config = dict(
    init_std_router=0.0268,
    norm='rmsnorm',
    learning_rate=0.00067,
    max_seq_len=1536,
    max_steps=3683,
    dataset='wikipedia_en',
)
Below are experts of layer 8 (counted from 0) of a mixture-of-experts language model. Rows are named router (the router's row for the expert), gate (a neuron's input weights, with its number), up (a neuron's input weights, with its number), down (a neuron's output weights, with its number) and show model dimensions 192-255. Each number is 128 + 32 x the weight over its row's rms, rounded and kept within 0 to 255.
After each expert's rows: "comes after" lists some tokens at least twice as common just before its tokens as in all text. This comes from a sample of Wikipedia text that the model never trained on. Tokens count by the router's weight.

# expert 12
router [159 124 111 138 143 159  75 103 120 164 156 109 115 158 165  77 134 203 180 118 137 150 126 106 102 155 117 145  96 169 144 139 154 129 147 150 158 135 186 103  98 148 119 137 149 160 118 110 150 171 155  98 109 163  74 139 130 145 178 139 118 151 107 118]
gate0 [140 126 106 164 122 137  74 156 131 114 128 152 126 147 107 120 150 159 106 132 132 110 164 190 124 155 142 105  59 119 178 108 165 107 128  87 185  93 101 128 177 142  83 125 181 161 138  82  93 122 109 134 171 146  93 143 116 121 139 119 146 114 134 178]
up0 [152 112 200  95 155 131  65  81  67 166 100 120 150 108 112 106  96 104 116  86 124 158 106 100 168 139 127  82 148 157 122 107 171 139 214 168 194 144 135 106 130 102 119 112 217  93 140  99 134 122 108 146 130 140 130 127 190 115 148 113 144 122  81 171]
down0 [ 67 109 159 103 158  97 119 170 156 104  94  69 158 166 133 120 107 130  90 141 120  74 135  78 103 105 115 147 124 141 112  99  99 170 128 138 128 119 148 144  80 137 167 118  40 115 140 116 199  73 149  83 135 117 169 125 124 143 118  94 158 132  58 100]
gate1 [ 72 100 134 139 155 108 138 110  83 105 165 139 162 201  96  91 134 177 151  91 174  95 133 121 117 173 140 179 109 155 120 162 138 156 118 144 207 150 122 127 160 127 122 158  90 128 145 115 167  43  39 158 119 146 141 151 146 113  85 163 108  81 123 155]
up1 [113 135 171 135 167 152 160 137 124 113  91 181 117 172 138 167  93 129 133  96 128 183 116 153 105 190 132 134 176  89 147 128 131 158  94 119 145 171  92 126  84 176 151 154 159 152 164  98 196 100 108 108 113 118 151 138 147 109 133 143 138 115 123  86]
down1 [ 65 111 101  99 201 144 126  83 152 109 130 131 128  99  94 103 156 115 154 135 130 167 133 120 146 111 118  79 203 129 140 120 108  74 117  99 151 128 160  77  74 122 166 180 128 158 137 185 143 110 176 125 139 154 140  86 172  84 105 110  95  58 161 121]
gate2 [153 100 167 137 127 146  82 139  77 156 122 120 178 157 127 118 114 101 188 133 111  93 148 208 126 104 108  93 145  85 105  93 124 147  95  95 133 124  90 109 136 154 118 203 108 106 119 158 130 149  94  80  83 199 174 148 117 119 184 171 137  81 114  46]
up2 [126 144 154 124 159 105 141 122 114 151  61 131 150 186 121 102 169 124 173  78 159 116  96 101 144 144 133 196 142 161 191 123 141  99 124 162 104 193  90 160 102 143 159 104 143 111 154  85  84  74  99 141 135 129 101 102 102 119 172 145 122 104 148 142]
down2 [102  98 191 149  94 151 124  65  75 215 185 167 179 157 140 178 137 118  97  71 113 120 134 151  94  65 142 116  81 154 104 142 147 104 106 127 162 174 115 107 104 157 123 101  86 110 148 115  92 139 142 150 132 146 124 152 112 161 139  86 134 153 151 133]
gate3 [ 78  85 159  68  71  89 113 129 145 162 146 140 118 137  99 127  91 101 127 155 174 163 114  76 154 125 160  37 123 153 108  94 141 112 159 164 138 150 141 132 138  86 136  72 151 123 195 129 142 127 139 147 110 159 151 124  72 151 107  93 148 138 135 221]
up3 [179 152  96  99 110 178  89  91 142  72 164 159  98  47 143 149 134 131 162 130 145 134 136 156 130 166  66  75  73 157 181 162 113 100  79 137  99  94 118 112  75 103 149 111 113 112 143 147  93 149 112 174 173  89 116 123 219 149 104 165  98 121  90 125]
down3 [ 51 168 113 147 176 115 116  74 168 121 101 163  88 159 138 164  98 153 113 134 100  96 118 159 191 147 125 150 172 145 115 140 135 161 118  44 100 140 121 142  97 107 101 120 136 145 131 116 166 132  70  77 171 159 151 112 132 156  88 126 126 138  76 110]
gate4 [169 131 106 130  99 105 168 150 114 148 132 110  93 136  98 147 218 169 118 187 149 157 134 214 132 130 103 138 127 173 180 132 113 130  26 125 190 155 101 137  93 134 148 146 153 155 150 152 207 139 147 150 100 118 121 131  98 140 139 103  98 150 119 153]
up4 [ 96 108 158 112 225  90 162 125  95 155 117 125 111 145  81  99 134 132 162 109 171 155 132 149 132 135 149  75  56 168 107 146 119 130  92 119 206 112 148 183 124 182 169 169 132 141 126 112 120 171  96 184 128  63  92 142 134 119 145  64 187 126 146 110]
down4 [ 98  61 169 168 117 155 113 108 135 121 151 172 152 141 150 147 147 122 145 133  85 107 141 146  35 113 138 119  79 168 169 112 131 156 142 103 101 101 202 117 135 136 182 129 210  92 124 131 143 115 109 131 139 114 148 120 125 157  94 113  97 100 144 136]
comes after: ".", " |", "==", " =", ")", "4"

# expert 7
router [137 117 100 132 121 141  90 117 147  91  93 116 155 131 145 153  84 157  92 111 142  77 159 164 141 169  66 109 133 129 145 127 136 137 146 125 100 159 103 193  75 155 141 119 180 116 114  84 119 152 113 133 103 133 114 157  57 159 108 128  64 210 100 120]
gate0 [161 111  91  98 142 109  89 131 101 131  97 115 127 119 114 105 109 118  71 114 139 156  74 106 109  98 136 109 193 140 106 156 127  94 179 143 128 121 176  86 106 111 176 143 119 184  79 138 143  83 156 149 135 161 159 100 197  82 110 155 141 113 167  84]
up0 [172 135 128 173 117 172 145 178 116  85  51  83  96 196 112 127 113  77 139  96  82  78 101  53 116 165 120 123 128  87 100 214 140  91 189 170 148 109 129 108 153 143 126  86 150  55 152 137 158 145  79 150  82 126 143 152 102 134  96 146 138 128 107 108]
down0 [115 129 140  64  67 152 118 161 186  99  89 124 137  97 122 158 204 130 138 123 113 120 171 163 122 146  81 132 124 118 130 109 128 149 141  83 144  76 159 124  93  89 163 112  88 120 103 132 169 157  99 130 142  40 127  58 141 148 114 191 157 154 176 110]
gate1 [ 80 133  85 127 125  91 167 129 125  86 108 110 137 111  14 132 110 124 100 120  94 104 167 161 125 167 186 163 129 146 115 166 126 116  99 147 142 158 159 130 119 102 161  96 122 182 201  86 141  68 127 126 112 140 208 175 117 140  96 136 126 158  66 163]
up1 [166  70 124 142 171 119 145 110 147  88  62 178 103 135 126 128 139  93 116 155 168 141 187 127 149 187 110 139 156 109 175  94 183 187 171 184 156 123 131 114 153 147 159 138 141 119  74 160 178 127 126 109 170 165 166 152 100 100 112 122 168 162 108 152]
down1 [143 109  86 124 108  90 110  72 139 176 110 101 142 154 109 106 123 103 150 114 145  78 155 134 100 168 168 117 169 153 137 116 155 133 136 148 130 127 132 132 140 110 107  75 118 165 161  47 141 136 121 104  97 179  75 173 104  96  78 131 175 179 120 132]
gate2 [172  64 153  52 125 158  62 150 106 154 143 122 138  99 107  77 180 126 117 154 119 114 114 117 116 103 179 126  66 112 125 143 140 129 111 145 108 107  84 162 150 100  87 201 106 110 128 137 134 116 160 174 114  88 153 147 119 107 148 153 117 179  71 161]
up2 [116  78 126 179  73 154  98 167  83 150 147  91 151 119 120  90  96 105 142 106 131 136 104 128 154 163 111 170 105 129 167 107 139  71 154 147 170 203 127 180 205 105 107 152 151 109 104 117  95 147 130 171 154 109 118  76 115 142 126 147 129 117 204 120]
down2 [107 116 131 113 106  75 123 108 144 110 152  85 112 132 166 103  69 186 119 139 164 219  82  66  94  87 149 190 144 134 140 130 104  69 103 115 129 125 109 132 120 168 128 165 125 108 112 134  98 128 109  97 126 139 168 199 120 126  78 134 152 129 131 150]
gate3 [ 72 123 154 162 151 161  80 114  76 147 101 153 147 157  88 144 114 191 166 133 133 109 115  91 151 143  96  84  65 186 116 166 206 130 141 109 153 152 203  57 125 132 122 136 146 115 138 157 113 139 161 121 101 135 172 131 146 187 152 118 126 148  76  98]
up3 [133 144 138  62 143 133 112 158 163 116 142 195  61  51 149 147 136 129 161 109  96 117 201 110 107 118  97 143 156 159 201 161 183 146 114  47 135 120 185 145  96 137 136  45 101 134 168 109  46 107 100 201 123 168 125 119  99 102 152 161  81 113 139  88]
down3 [156 168 160  89 140 133  67 124 195 159 141 134 114 102 113 135 132 154 107  65 157 170 205 150  98 130 129 114 162 209  75 162 101 128  82 145 135 140 141 132 129 132 114 189  98 131  99  73 190 133  82 149  91  85 161  62 103 140  89 132 116  93  96 138]
gate4 [175  82 168 178 104 137  78 107 159 139 103 117  99 143 103 137 166 138 145 171 132 139 157 154 104 156 157  66 174 184 145  89 166 127 200 148 161 135 160 180 119 138 129 118 100  75  92 148 147 155 138 119 105 117  94 154 172 145  67 129 115 107  97 156]
up4 [141  91  78 116  91  88 147 205 132 157  90 131  73 142 144  80  95 101 131 155 192  93 118 139 134 141 109 198  88 140 139 106 177 136  88 174 155 101 142 146 147 121 163 163 125 129  90 127 121 131 151 120  66 175 172 124 170 119 119 119 136 133 127 120]
down4 [131 106  90 143 145 134 145 101 164 127 124 145 143  79 103 191 121  24  36 176 156 143 169  94 159  68 121  92 139 124 132 116  38 113 161 128 152 100  32  82  85  89 136 114 140 126 105 134 132 126 106 125 126 129 119 144 165  83 136 120 146 145 114 169]
comes after: "\n", "==", " (", "|", "===", " \""

# expert 11
router [111 151 139 141 164  85 144 103 155 122 108  96 106 128 140  79 237  86 197 163 137 154 121 158 139 147 119 135 127  71 176  85 106 163 195  87  96 176 174 105 151 146 104 162 139 136 121 130  96 164 138 123 160 162 160  70 134  89 123  97 119 114 136  94]
gate0 [158 140 112 204 179 148 125 138 146 148  97 154 126  87 106 203  99 136 119 143 165 166 160 181 138 152 120  80 142  86 102 116 120 141 151 128 111  97 110 110 120 176  86 173 161 138 133 146  94 132  84 156 136 146 132  75 162  65 121 168 144 168 208 120]
up0 [176  93 126 107 137 169 129 106 101 133 143 103 145 162 206  88 190 141 173 172 128  98  89 144 113 151 115 145  88 151 140 134 173  80 156 149 112 132  80 149 110 159 188 159 104  72  77  62 118 106 146  75 161 141 185 145 178 156 130 121 150  72  91  88]
down0 [140 149 157 140 117 139 155  98  99 141 113 116  87 116 125 121 158  91  70 118 107 124  87 107 115  90 149 109 153 187 120 172 150 205  92 158  97 137 176 162 102  78 129 115 166 122 134 111 117 127 110 121 174  86  48 164 131 165 206 160 106  72 142 142]
gate1 [ 78 122 113 100 162 120 173 152 154 104  88 109  99 158 123  95 181 162 118 135 120 106 131 124 149 150 152 174  81  89 155 125 162 120 145 147 181 112 112 143 177 112 138 117 109 115 112 132  88 151  88 102 143 175 144 176 108 136 117 136 168 101 112 122]
up1 [192  95 217 128 101 106 203 149 142 131 144 178 123 104 121 174 161 109  93 145 135  88 142 116  97 115 102 103 133 146 205 131  88 144 171 133 185 115  91 173 125  52 116 114 179 156 155  94 173 115 111 107 168 152  67  92 137 132  66 118  75  91  84 172]
down1 [143  97 152 169  69 112  82 150  94  98  84 139 193 194 105 134  94 145 105  66 172 174 112 132 169 195  71  83  66 150 114 176 138 136 130 174 120 179  87 187 108 154 171 161  96 120 142 189 180 138 136  74 107  93  89 153  79 122 163 121 112 152 148 107]
gate2 [126 104 223 121 150 148 102 148 144  54 123 190 158 151 169 123 171 101 142 157  66 122  94 119 154 102 151 178  89  72 102  81 105 140  76 150 137 127 138 125 139 130 137 186 110 134 105 148 102 158  68 110 104 116 148  99 118 150 114  85 134 126  79 164]
up2 [118 114  91 165 108 107 209 148 170 160 112 115  93 156 131  83 124 157 127 117 149 114 188 126 155 233 104 147 121 126 142   6  92 144 187  88 147 123 136 144 136 140 116 131 115 147 148 142 145 173 101 171 154 170 104 165 105 135 116 128 119 117 176 137]
down2 [110 143 163 149 136 143 152 125 130 132 106 154 133 138 126 108 105 133 139  98 119 126 190 164 134 182 130 122 150 142 143 117 133 157 159  77 161 133 150 185 118  62 152 119 148 193 113 152  85 155 160 172 175 114 149 144 107 121 124  94 125  88 153 109]
gate3 [ 73 110 122  95 151 148  94 132  97 130  96 114 155 135 139 147 132 138 191 151  83 179 148 133 142 174 159  86 145 156 154 126 116 107 174 126 164  82 185 131 132 139 180 169 121  84 182 162 177 115 123 169  87 107 147 147 148 146 132 159 132 131  99 147]
up3 [104 130 123 113 159 154 175  94 119 122 115  82 108 119 133 166 137 125 123 166 104 163 140 177  51 106 140 153 163 156 139  97 110 178  81  83 151 163 120  67  71 158 150 125 113 130  97 101 150 136 165 165 138 110 102 142 173 174 118 202 151 147 108 131]
down3 [131  97 100 145 125 163 123 116  90 159 125  72 168 151 153 130 176 125  95  83 180  59 176 135 151 154 136  92 100  80  64 161 103 146  79 126 117 156 134 103  86 108 138 131 144 123 114 146 117 148 107  79 122 152 193 137 140  76  83 175  97 182 131 103]
gate4 [101 152 117 104  93 119  96 105 135 127  94 117  89  94  49 122 107 110  92 156 120 100 177 142 106  89 131 155 147 114  70 102  93 150 197 110 126 141 140 117 154 126  59  91 162 115 114 103 153 163 104 106 182 153 106 141 119 126  86 108  52 118 118 185]
up4 [135 180  90 152 143  68 124 197 147  98 155 165  48 121 178 151 123 128 168 141 104 110  92 158 105 102 167 105 159 117 119 168  97 127 137 134 130 170 128 109 127 121  65 118 132 113 114 178 106 173 123 130  92  85  97 107 143 113 164  90 107  79 118 185]
down4 [151 147 177 113 165 176 164 137 168 124 153 113  85  75 171 190 137 109  84 108  77 169 116 136  57 131 120 152 122 131 164 149 148 162 108  85 173 130 113  84 140 102 188 120 108 145 108 120 102 127 122 187 163 168 177 149 139 109 179 105  99  40 129 124]
comes after: " ", "1", " (", "2", "|", "–"

# expert 8
router [150 128 183 109 197 147 156 141 112 125 161 146 138 137 159 102 145 135  82  84  98 133 141  98 178 137  89 105 121 101  83 167 176 174  97 119 105 171 116 116 151 114 109 118 192 169 169 165 150 172 148 131 113  95 146 164 117 131 116 112  65 148 191 140]
gate0 [172  76 179 116 157 122  87 147 126 100 122 118 119  75 173 143 157  66  64  89 131 150 102 139 141 111 100 147 160 122 160  87 110 126  94 156 122 144 105 119 137 103 180 198 163 160 131 110 163 160 160 196 149 147 166  88 145  61  87 131 145 133 141  98]
up0 [158 109 109 107 178 129 202 111 126 104 124 152 146  96 124 176 118 148  99 116 142 179 143 150 174 131 139  95 109 135 142 109  73 190 140 167  97  95 139 130 106 158 112  45 132 103  80  77 184 124  81 164  99 109 110 129 169 196 125 123 155 131 143 164]
down0 [130 131 106  88  92 109 111 112 122 133 118  84 144 185 101 140 147 147 123 104 133 102 114 143 171 126 161 154 169  74 111  96 135 116 161  80 128 125 127 151 159  82  70  75 126 150 143 153 116 139 193 158 142 101  75 132 175  81 119 193 108 125 133  83]
gate1 [147  87 130 165 147 126 114 184  86 122 124 104 190  93 118  88 130 123  58 160  74 185 107 162 135 128 156 155 107 108 150  63 117 131 147  94  96  96 142 147 121 105 209  57 172 113  97 156 134 142 121 195 159  94  93 111 133 142 152 157 170  77 179 113]
up1 [ 87  98 119 116 177 118 149  85 111 127 145 168 112 226 135 168 133 153 108 137  71 115 187  89 104 124 130 101 124  80 101 133 121 172  79 219 212 181  89 145 108 141  80 173 144 168 144  98 147 126 108  91 103 126 164 194 177 145 107 126 130 117 112 170]
down1 [163 125 164 160  89 162 145 146 120 125  90  97 118 149 103  84 125 101 131 209 113 161 140 153 203 117 129 132  69 125 123 103 133 172 137 170 217  83 185  85 129 130  89 118 145  76  99 149 178 145 134  73 144  90 100 115  96 139 151 148 113 135  91 149]
gate2 [158 168 154 141 209 150  90 165  81  77 108 115 120 134 122 158 112 106  95 145  86 133 123 145 135  84  94 128 153 126  87 188  97 160  84 184 138 143  94 163 125  96 138 126 104  81 101  77  93 118 109 110 130 156 150 191 118 105 177 123 160 139  99 141]
up2 [ 96 113 115 105 160  86 169 105  90 145 134 142 119 107 100 150 144 154 150  92 163 123 100  70 141 117  91 107 153 138 194 100  69  96 128 109  82 109  82 134 105 150 141 155 108 102  99 123 161  76 115 173 153 134 114  44 131 112 103 135 146 124 146 102]
down2 [139 164 162 117 147 137 155 136 115 155 149 102 123 125 166  99  90 103 146 163 179 135 161 178 169 110  67 102 106 104  88 104  90 154  84 143 119 175 117  99 125 112 158  81 128 129 141 125 127 135 175 142  94 150 135 171 161 135 120 162  93 186 135 169]
gate3 [122  64  80 175 104 152 113 122 130 159 116 127 130 100 117 132 100  80 122 197 149 120 194 151 129 129 135 131  95 115 170 116 159 126  75 170 126 156  89 144 107 116 100 136 144 114 160 129 173 141  80 148 137 165 133 148 127 121 146 119 108 182 153 175]
up3 [124 169  86 140  99 116 117 106 114 141 150 129 109  43 132 142 181 157 117 140  68  97  99  94  62  95  99 146 175 140 199 125 117 150 163 118 150 108 103 131 102 135 146 132 121 109 127 101 149 113 147 167 153 142 145  79 140 140 128 176 155 130 152 185]
down3 [ 83 122 127 159  98  98 106 145  61  91 128 153  94 131 168 132 163  98  91 170  77 144 151 116 175  85 129 162 100  98  96 158  73 150 154 150  73 131 169 111 106 143  95 158 193 172  73 143 149 123 141 153  60 147 125 123 106 176 162 150 135 149 150 136]
gate4 [146 107 159 109  62 112  71 125 163 109 114 131  84 161  91 144 144 117  93 130 117 118 121 102 120  98 132  98  76 169 155 160 163 122 128 173 155 168 154 163 118 182 106 139 136 171 130 131 150 174 147  95 171  86  86  98 132 123 165 136  74 130 131 120]
up4 [118 151  92 122 181  98 182 142 155 119 100 134 107 137 161 146 128  91 149 108  89 126 137 110 142 100  62 119 166 158  91 180 140 172 195 145 125 151 106  97 127 122 161 115  97  61 127 142 133 107 134  55  81 147 142 100 142 131 159  73 131 145 123 180]
down4 [184 149 177 171 131 154 129 191 165 153 143  85 120 132 145  88 106 151 174 185 150  95 103  60 156  64  93  90 110 136 100  86 116  68 179  95 126 133 119 154 156 141  70  87 117 158 159 127 149 160 140 180 117 107 100 161  90 105 139 126 138 160  88 114]
comes after: " ", "1", "2", "3", "4", "0"

# expert 0
router [ 89 148 170 161  99 146 141 100 157 110  85 169 132 122  47 136 204 140 199 158 158 129 166 100 157 149 116  91 172  92 121 119 124 151 103 140 155 148 104 137 174 119 118 158 142 178 152  99  81 131 121 113 167 137 108 129 123  52 104 121 130 131 106 157]
gate0 [150 100  57 123 109 154  69 122 153 142 104 146  97 149  87 118 149 138  89 114  86 106 139 127 111 132  93 162 103 114 137 130 160 199 157 123 138 128 126 106  94  90 130 150 177 164  94 101 103 150 101 118 209 193 139 120 159  93 144 105 135 101 160 163]
up0 [156  89 206 164 174 155 166 128  66 102  89 145  92 155 115 132 150 109 142 167 140 108 127 100 167 146 117  93  73 142 125 151 121 109  94 164 122 113 143 127 128 132  83  59 139 105  98 147 170 161 161 160 100 111 191 104 193 135 127 124  98 166 128 133]
down0 [ 74 128 120 109 138 161 162 108 130 134  80  92 132 138 123 119  44  76 101 134 184 178 125  53 149 148  97 121 151 169 139 114 117 147  60 112 112 116 163  96 119 112 111  85 113 161 146 196 117  99 194 115  49 100 142 186 103  82 140 158  89 187  94 178]
gate1 [ 44  88 202 115 103 102 136 114 154 140 184 123 138 163  89  76 165 162  89 143 189  87  92 185 156 161 119 108  99  97 108 116 165  66 131 168 139 188 122 169 170 138 134 146 106  85  99 138 157  98 109 120 130 142 167 134 142 124 197 106 124 105 152 102]
up1 [107  82 186 104 161 109 110 111  93 114  99 124  96 184 144 125  86 136 109  91 210  80 158  92 135 106  58  88 147 116 169 139 165 127 110 146 132 156 136 101 125 120 134 113 147 150 107 135 142 153 165 119 151 104 149 130 101 137  72 103 131 145 121 156]
down1 [101 152 132 140 189 163 136 200 136 128 143  69 137 151 103 144 123 131 121 101  80 198 183 141  88 128  81 191 144 171 129 216 109 169  74 122 148 112 191  93 172 118 163 112 122 127 179 109 144 106 143 102  41 124 155 146 171 213  78 140 110 130  83 130]
gate2 [211 152 176  95 193 163 144 190 171  79 146 151 155 110 115 136 165 158 114 154 116 144 116 149 132 165 106 109 163  89 117  89 179 171 127 121 134  54 110 159 107 122 153 110  89  58  90 157 104 157  99 174 144 135 131 141 116 133 128 160  51  85  50 140]
up2 [ 93 105 106 145 104 136 157 142 150 208 140 138 161 142 131  95 122  88 150 149  97 121 159 188 128 186 115  94 108 159 153 114 108 197 157  73  89 146 155 108 112 158 187 117 163 130  97  67 169  72  98 104 169 138  85  94  98 155 174 118 134 102 144 179]
down2 [ 92 151  92 131 184  96  85 157 172 158 132 108 106 120 148 140  79 112 100 173 109 145 126 105 151  90 127 161  51 104  83 115  99 206 126 121 102 100 151 156 114 140  88 117 161 140  97  99 128  81  98 118  72  72  94 134 121 187 198 129 136 141 162  67]
gate3 [126 123 121 150 167 150 159  99 149 152 132 123 114 138  79 139 121 166 167 158 153  92 198 124 161 152 135  76 167 117 133 103  93  94 194 172 111 112 138 181 163 125  97 146 106 113 158  72 186 138 114 156 123 144 132 134 170 113 138 151 195 217 124 124]
up3 [141 124 135 118 126 157 111 135 120  99 120 145 162 120 168 151 144  96  89 135  66 127 157  98  71 178 120 103  86 122 126 172 164 141 106 107 185 143  87 121 146  90 169 150 115 142 116 115 116  73 111 116 108 117 166 160  92 175  67 187  45  85 107 108]
down3 [110  78 132 120 207 150 150 142 195 154  95 107 103 141 108 141  99 116  92  87 172 169 134 107 139 128 103 158 125 164 125  61 132  70 134 139 179 111 107 167 105 110 138 120 133 132 172 129 171  58  94  43  99 139  86 221 150 167 123 146 133  88 106 111]
gate4 [168 165 144 139 108 157  45 120  62  75 128 164 102 133  96 128 131 137 149 100 101  92  83  90  94 129 134 170  82 127 166 162 117 153 142 139  89 195 181 149 124 117 149 115 130  45 140 165 128  96 104  73 119 108 100 185 171 147 178 136  99 186  10 136]
up4 [123 154 218 148 133  90 171 125 138  89 124 103 184 129 136 127 166 126 136  98  91 175 117 144  85 118 163 151 126 153 106 134  92 115 132 165 131 159 163 150 107 171 139 142 128 134 152 205  65 179  78 101 147 131 167 122 125 118 113  81 123  77 111  89]
down4 [166 100 114 147 159  96 150 162 119 154 115 139 122 107  97  23 118 166 148 141 141 104  75 109  87 117 126 163 137 126 202  97 126  90 171 106 119  98 109  75 172 166 162 125  61 148 141 109  80  84 134 117 109 121  98  95 164 107  63 178 169 177 128 183]
comes after: "1", "9", "0", "2", " in", " on"

# expert 1
router [127 180  80 166 166 110 177  91 185 102 158 188  94 117 111 133 138  15  92  86 110 155 157 149 150 106  96 142 128 162 150 112 150 112 151 137  88  97 134 100 126 115 138 145 125  93 109 115 135 136 153 131  87 179 104 127 126 155 142 126 154 150 130  86]
gate0 [110 118 159 102 105 123 105 174  90 134  77 135 119 169 123 130  97 135 104 146 156 158 173 120 160 141 163 133 146  49 149  98  98 133 150  93 121  83 148 163 117  90 168 151 162 134 113  86 128 161 141 157 139 137 143 174 160  60 107 114  81 112 157 172]
up0 [130 114 170 148 196 188 112 141  85 159  94 132 127 109 127 160 128 143 119  95 167  97 208  78 124 180 123 134 116 130 100 110  65 158 167 161 194 102 168 159 149 130  89 156 142  93 165 122 160 131 113 140 152 151  90 116 125 129 168 104  92 108 170 157]
down0 [105 125 122 126 132 124 138 131 144 129 168 126 208  93 150 109  86 127 125 120 191 115 106 130 150  81 198 138 151 113 124 101  77 137  98 129 121 102 115 103 119  94 121 104 123 178 117 145  96 141 106 173 134 129 188 112 128 123 110 103 164 137 118 133]
gate1 [ 86  73 144 113 159 126  96 156 176 112 141 163 153 113 108 121 114 138 136 178  98 150 156 166 178 172 141 147 128 103 134  97 131  62 121 102 149 153 127  93 132 165 111 145  99 147  92 139 126  88 139 120 101 179 136 155 107 155 140 175 108 121  70 107]
up1 [151 125 174 152 127 132  88 129 103  73 159 174  72 157 120  73  89 139 148 164 145 164 120 141 117 108  69 120 144 130 155  87 128 103 183 133 110 151 136 127 120 175 137 117 109 121 131 133 123 186 130  94 145 172 131 115 172 137 139 120 122 153  99 134]
down1 [121  85 159 191 130 128  95 182  55 115 139 112 104  85 111 118 137 111 149 190 164 132  96 187 165 129 108 160  90 141  15 123  73 167 152 143  81  87 145 172 124 154 125 177  78  83 131  88 145 146 119  99 106 155 102  86 129 111 133 111 142 111 181  90]
gate2 [127 112 170 158 127  90  59 106  54 151 151 103  86 115  71 180 141 159 118 106 128 124 114 137 163 148 141 131 165  81 119 117 108 192 131  83 106  70  99 163 144 195 108 114  99 165 193 122 122 141 136 147 123 124  92 118 125  95 220 175 118 158  99 145]
up2 [ 78  79 182 167 166  59 161 123 154 151 128 106 107 114 168 132 146 117 143 132 114 186 109 125 146 179 167 130 143  65 174  55 146  61 134 168 123 203 127 134 108 146 113 162 140 116 134  50 165 117 113 162 154  83  93 143 121  89 147 134 202  99 140  67]
down2 [134 117 147 122 163 173 104  97 135 146  85 100 132 113 115 152 148 130 119 158 127 154  73  47 175 125 137  75 115 173 155 169 112 132 135 177 149 158 146 185 157 128 162  74 122 145 165 132  72 112 134 167 138 138 124 132 152 195 169  93 160 115 113  95]
gate3 [ 70 169 138 179  74 113 127 103 150 132  90 132  67 127 122 107 128 114  85 121  28 118 175 104 177 203 125 104 134 104 124 156 113  83 178 151 184 138 189 149 128  89  91 141 181 171 190 125 178  91 112 136 122 152 172 116 160 141 180 123 153 112 136 184]
up3 [121 138 129 160 120 174  79 140 132 158 130 137 123 114 156 123 148 120 149 164 130  88 137 176 135 143  45 131 133 129 155 140 129 143 134 152 163 154 164  86  77 185 176 109  90 121  71 146 109 101 116 119 108 131 170 135 133 154 152 161 130  89 117 146]
down3 [110 162 108 112 132 127 156 141  69 131 155 144 117  75 146 126 145 119 106 159 156 134 153  78 174 127  78  87 146 129 143 129 114 159 113 153 113 164 132 130 164 109 100 156 106 143  95 158 101 136 119 106  93  23 145 127  76 101 136  98 125  61 103 138]
gate4 [147 146 143 125 104 203 128 146 164  85 177 128 115  56 150 112 148 120 128 162 163 125 114 147 114 136 115 153 184  99 151 178 115 111 134 181 160 181 110  86 127 195 123 127 174 117 160 133 151 145 143 108 191 142 163 161  99 129 140 161 141 128  54 102]
up4 [134 139 160  74 117 164 122 141 169 129 114 204 109 151 123 155 133 108 136 138 125 145  96 112 104  74 110 140 146 126 161 210 122 155 122 174 214 134 161 120 133 136 120 154 107 116 109 123 109 123 130 140 101 128 126 107 151  88  77 133 161 112 105  73]
down4 [116 140 108  60 156 113 114 102 122 140  84 139 138 131  87 105  88 142 134  45 145 162 114  80 157 139 152 114  66  98 165 111 158 105 174  69 167 128 176 202 112  87 133  84 121 203  87 146 143 132 179 187  90 138 134 145 102 119 120 123 170 187  42 115]
comes after: "\n", "-", ")", " •", " information", "\""